Below are experts of layer 6 (counted from 0) of a mixture-of-experts language model. Rows are named router (the router's row for the expert), up (a neuron's input weights, with its number), down (a neuron's output weights, with its number) and show model dimensions 0-191. Each number is 50 + 10 x the weight over its row's rms, rounded and kept within 0 to 99.
Before each expert's rows: "gets" lists some tokens that make up at least twice as much of what it gets as of all text. This comes from a sample of Wikipedia text that the model never trained on. Tokens count by the router's weight.

# expert 39
gets: " ", "c", " b", " n", " (", " t"
router:46 55 51 54 23 37 47 58 45 41 47 41 48 55 43 63 53 49 41 41 48 36 46 45 60 61 60 58 58 47 64 54 47 25 74 44 39 47 56 55 53 54 43 40 54 57 42 32 40 66 44 57 31 52 75 63 39 57 68 35 68 49 46 57 28 62 58 56 51 47 48 49 42 43 58 48 45 67 45 53 43 73 57 39 56 72 53 58 40 50 47 47 54 63 67 66 51 54 52 47 51 42 62 57 38 38 49 47 52 62 52 51 40 49 54 42 24 37 76 72 58 42 29 63 53 52 54 39 46 44 38 59 63 47 59 35 42 53 42 50 49 48 43 50 44 53 40 45 50 49 50 47 51 46 54 44 62 63 45 44 40 62 42 43 55 61 56 60 63 58 59 62 55 46 40 61 53 53 39 38 51 57 34 53 52 24 50 56 36 54 53 47
up0:65 46 45 57 45 55 69 28 50 43 53 62 67 58 57 48 43 48 60 43 23 40 54 42 63 43 46 20 48 42 59 45 44 55 34 38 37 46 46 45 59 38 41 58 50 44 39 52 56 48 34 35 42 51 58 58 52 49 37 29 36 57 40 62 51 58 66 51 46 57 54 48 40 64 49 36 63 42 39 53 67 39 40 40 64 62 55 51 54 32 40 48 37 61 56 42 52 49 59 38 47 32 46 51 43 40 28 54 60 74 52 50 32 61 55 56 40 30 46 53 43 39 36 64 48 46 44 55 59 37 51 78 54 56 57 54 45 56 52 51 49 59 61 44 31 45 46 40 45 59 33 48 51 53 48 52 46 46 55 55 46 62 56 56 55 58 60 43 57 82 39 47 36 42 41 41 54 53 45 45 59 55 63 55 39 47 51 38 47 58 53 47
down0:35 38 67 70 20 34 45 33 31 51 45 24 59 46 42 50 47 66 47 53 34 59 58 53 56 56 45 42 53 34 55 38 55 68 48 60 50 67 52 42 38 61 46 52 68 58 44 52 38 56 52 32 47 61 41 44 57 48 42 39 45 62 62 48 49 67 52 58 59 38 64 36 49 54 49 44 50 26 41 50 59 55 60 61 51 52 48 48 46 63 57 48 55 47 42 45 49 60 41 64 43 49 36 50 38 57 45 45 46 62 66 59 63 51 43 58 40 31 48 61 66 25 49 63 31 46 43 52 46 49 52 59 68 39 39 61 55 45 54 48 49 46 48 58 51 48 49 49 52 46 31 68 49 36 56 43 53 52 40 55 31 50 54 56 45 40 62 50 39 51 58 58 44 49 59 34 37 38 44 36 68 33 56 64 45 36 40 47 48 50 61 48
up1:53 55 51 60 46 46 70 57 56 34 58 50 45 51 50 49 34 37 38 34 35 37 33 34 47 61 35 57 51 68 54 34 62 56 60 43 55 42 47 41 62 38 43 41 52 75 46 50 54 54 60 42 48 44 61 60 44 52 62 42 73 28 29 45 47 45 50 54 41 57 51 51 59 53 42 50 52 44 52 54 54 72 56 39 54 61 58 47 44 38 46 45 46 43 52 60 50 53 39 43 68 27 48 33 50 36 56 57 63 50 48 49 47 53 50 38 50 47 50 47 48 36 37 50 34 31 53 51 47 52 40 49 26 54 49 52 58 48 31 52 52 41 43 64 58 62 55 49 59 62 36 62 48 52 56 45 51 36 57 66 32 60 53 55 66 49 32 58 40 63 66 53 62 48 58 59 60 53 35 34 49 44 45 63 38 42 40 48 54 54 62 83
down1:41 36 43 37 50 51 50 52 23 51 46 51 46 57 44 48 37 54 69 30 60 56 37 62 64 63 39 55 47 56 68 54 44 43 36 54 41 43 55 50 53 54 47 37 53 46 32 57 42 58 63 50 51 62 34 40 63 54 55 35 60 71 49 51 58 41 45 48 57 45 56 54 55 75 68 48 37 57 45 65 44 28 46 37 43 48 73 59 43 46 43 38 58 57 57 63 52 65 27 42 44 43 40 48 77 30 44 57 69 44 68 49 57 44 60 50 43 62 63 42 54 54 72 44 50 48 41 59 42 49 54 53 54 76 43 42 45 33 52 50 42 53 51 36 33 45 62 46 58 53 44 63 46 50 39 35 45 57 56 48 53 46 50 40 46 42 56 71 55 49 52 64 48 48 60 56 42 61 58 47 56 43 58 35 49 42 48 50 54 56 55 63

# expert 81
gets: " S", " H", " M", " P", " L", " T"
router:67 55 51 54 25 38 35 59 51 51 32 53 27 49 62 55 48 19 52 51 64 26 44 72 53 64 55 44 63 60 49 49 52 44 57 49 30 35 34 54 54 66 42 51 42 64 53 60 49 59 53 47 45 34 74 60 34 55 59 40 64 42 38 55 54 42 49 61 51 49 66 36 34 50 43 51 52 64 43 59 64 52 54 49 77 67 49 66 62 34 52 47 59 51 62 53 38 50 61 55 54 49 55 48 47 46 60 47 48 58 40 36 53 46 51 49 52 38 37 44 42 39 35 60 48 49 47 47 54 41 38 53 32 45 51 50 43 58 40 42 46 49 64 58 54 46 36 43 45 42 52 49 65 51 53 42 62 54 54 34 46 52 37 62 49 38 36 50 54 43 67 53 62 41 41 56 55 45 44 61 61 60 66 51 43 44 48 31 50 63 40 58
up0:42 52 31 40 39 31 46 43 48 48 47 44 55 44 42 52 44 40 40 46 55 38 45 64 35 50 56 57 54 35 50 47 40 46 58 53 35 32 31 48 45 42 59 67 58 46 64 51 31 59 48 53 49 67 50 42 47 74 39 54 51 46 49 49 32 38 42 40 49 31 46 42 28 55 48 35 74 50 64 51 49 43 29 42 44 43 53 66 42 43 52 53 43 60 59 38 50 50 42 51 57 62 55 48 43 44 56 42 49 50 32 56 51 55 33 35 45 50 45 46 50 61 55 52 55 53 37 36 57 40 46 39 49 41 44 52 69 47 59 49 56 53 56 56 43 42 54 31 30 64 49 28 39 62 46 69 73 52 57 45 43 61 72 32 56 31 40 42 40 65 44 58 62 48 65 72 51 43 60 54 36 46 53 41 57 59 51 45 49 42 46 38
down0:43 37 58 50 71 51 45 64 55 55 49 58 49 26 40 57 54 54 38 63 47 32 43 48 51 43 38 52 32 58 58 61 68 46 52 76 58 46 44 50 43 59 67 54 48 25 44 54 55 54 36 39 58 49 53 57 52 60 53 59 35 55 51 45 32 44 69 35 48 32 57 50 43 52 62 43 51 54 57 36 40 40 30 56 58 27 48 41 49 50 59 63 46 62 43 28 39 58 61 62 42 61 48 37 47 45 37 58 32 56 45 48 61 65 52 54 60 57 57 58 40 39 54 58 57 47 42 52 70 58 45 47 67 37 49 42 57 50 37 63 51 55 51 50 58 60 51 38 58 54 48 30 64 36 51 54 34 54 58 63 30 43 45 48 45 60 57 37 63 53 58 44 55 53 48 55 57 52 55 48 43 47 53 58 59 86 47 37 50 54 50 50
up1:57 49 50 56 34 63 46 47 57 40 46 60 33 41 61 38 46 34 46 56 39 41 53 35 40 64 41 41 61 34 42 44 57 58 80 52 37 52 40 44 46 50 38 47 58 45 34 40 62 50 52 49 73 47 55 43 55 30 52 46 71 50 51 59 51 47 48 45 48 47 60 68 45 38 32 55 36 37 45 42 56 51 64 61 56 48 50 41 45 47 44 39 46 53 51 52 56 39 52 60 58 63 53 42 50 46 56 46 37 71 39 44 54 51 63 70 70 43 48 58 57 39 46 46 51 61 48 38 61 41 57 62 42 37 52 60 35 55 65 62 53 22 73 60 39 54 29 54 50 48 47 56 57 41 54 63 47 55 64 52 51 65 39 70 49 56 54 47 63 61 54 48 49 50 37 58 67 51 38 77 61 62 60 44 45 56 51 55 41 60 35 54
down1:56 47 39 33 39 39 67 51 29 48 50 52 52 55 61 45 61 40 51 42 43 35 49 58 57 60 49 43 46 50 53 71 49 46 56 58 49 39 37 73 63 62 61 22 61 59 39 48 68 47 67 56 54 51 38 45 31 49 35 30 45 56 63 36 56 45 42 59 37 61 58 43 44 46 63 42 65 47 67 44 46 58 31 60 45 57 45 49 44 54 47 68 48 48 38 54 47 41 42 47 51 40 59 39 70 40 41 47 35 44 39 56 34 46 55 44 51 40 67 47 70 52 74 48 56 56 42 57 33 43 52 54 39 60 48 43 52 52 57 53 52 54 53 49 59 53 45 49 54 48 44 57 39 28 65 43 46 25 32 55 59 40 53 44 46 66 47 51 47 40 45 63 44 58 45 45 47 59 70 64 49 42 41 38 58 43 50 59 34 47 62 56

# expert 41
gets: " V", "'", " P", " K", " C", " G"
router:70 34 56 53 28 47 44 60 47 44 42 35 47 45 50 50 39 55 58 52 58 44 48 69 27 56 64 54 62 48 48 58 22 36 68 51 35 43 39 56 64 47 51 33 58 54 64 67 59 67 48 56 64 29 81 48 42 51 55 56 52 52 50 54 35 52 39 53 45 50 41 44 51 47 22 63 48 64 52 61 43 54 50 38 65 69 53 55 55 38 51 49 59 50 53 52 43 67 54 54 48 53 53 43 49 46 48 58 56 60 49 47 55 32 44 45 52 62 38 54 38 53 54 64 54 41 48 46 53 37 43 34 47 46 57 46 53 61 29 44 35 34 46 44 43 38 47 50 48 50 42 54 53 57 44 49 50 50 52 34 32 34 48 63 38 42 66 56 59 57 68 55 47 42 53 63 59 52 32 50 59 68 74 63 58 41 54 44 51 41 56 53
up0:48 57 49 46 56 53 57 39 56 44 42 61 36 53 25 61 53 45 56 42 42 56 46 37 43 47 46 43 77 44 56 39 53 37 34 63 54 52 46 58 59 53 60 35 48 59 63 56 50 43 59 39 60 52 34 53 55 74 54 58 51 69 52 45 41 56 45 67 61 56 55 43 45 55 52 75 57 64 49 69 42 41 73 26 43 52 43 44 50 50 48 48 35 55 53 50 49 37 56 63 55 65 53 65 44 35 48 39 55 64 37 49 58 38 38 45 50 57 47 54 41 61 51 63 60 49 53 50 60 38 58 62 60 44 52 49 31 39 52 54 25 43 65 59 44 39 54 43 55 27 51 37 51 50 64 33 37 56 70 47 49 55 53 57 37 39 45 62 74 42 40 45 54 60 39 45 62 45 51 44 48 49 37 37 45 48 54 73 44 60 46 59
down0:65 40 58 47 49 49 67 32 59 45 65 64 50 48 58 51 29 57 46 41 50 70 33 65 63 56 45 36 39 62 63 43 46 40 40 34 58 42 45 26 45 64 56 32 44 49 63 47 74 56 43 45 56 64 51 39 56 42 25 62 52 46 32 31 48 60 40 55 49 51 62 50 46 58 48 42 45 52 42 65 43 44 48 45 64 60 50 56 51 52 41 45 38 44 52 68 40 49 67 38 56 63 49 49 53 37 48 61 65 60 41 44 56 56 28 55 57 73 58 50 33 38 58 57 58 35 58 68 66 56 61 46 37 66 42 37 44 42 61 46 48 60 67 48 41 44 49 56 36 41 59 57 56 50 60 58 33 51 61 48 45 37 49 40 61 63 56 54 57 50 48 56 52 64 64 43 48 55 55 47 58 45 47 34 48 42 56 54 49 48 58 57
up1:45 55 52 65 32 52 61 41 43 38 36 43 62 46 57 48 46 55 57 55 46 57 27 48 48 44 43 39 58 37 41 47 53 57 38 47 38 40 30 59 37 37 37 53 37 38 54 54 54 55 57 46 43 45 43 52 38 48 51 54 54 58 41 58 53 45 48 57 37 63 53 55 46 64 31 35 39 56 46 50 44 53 46 37 37 61 63 67 26 59 55 57 45 42 43 49 69 53 39 45 35 48 51 26 50 36 65 62 44 59 52 47 34 54 51 55 55 27 35 49 58 28 40 59 43 34 58 37 52 41 48 44 47 46 37 61 72 70 63 61 41 35 58 48 31 31 63 56 41 31 51 47 50 32 39 45 51 54 48 63 60 47 51 62 34 52 54 41 46 57 45 50 49 59 62 51 67 37 38 53 45 58 51 43 45 50 55 49 40 54 36 30
down1:81 72 53 38 61 62 31 58 51 53 53 40 69 53 44 34 47 51 46 53 49 59 56 37 44 61 45 46 51 55 49 44 52 20 42 46 40 58 57 55 31 44 49 54 43 60 68 54 54 60 53 59 36 51 47 52 61 57 56 47 58 37 56 48 43 60 46 54 60 66 63 59 56 40 55 69 37 50 39 68 35 67 57 34 46 63 48 56 37 41 42 48 49 59 28 52 47 53 51 43 39 43 57 60 65 49 50 47 60 46 44 43 31 41 73 49 39 60 69 46 53 38 32 46 50 48 41 50 40 47 39 45 59 44 44 57 54 56 44 50 67 35 51 36 43 57 41 47 54 46 51 40 50 44 59 43 48 38 68 53 57 51 52 43 61 57 63 51 57 70 40 24 48 51 32 60 49 48 47 68 58 56 47 46 45 72 39 57 46 61 58 46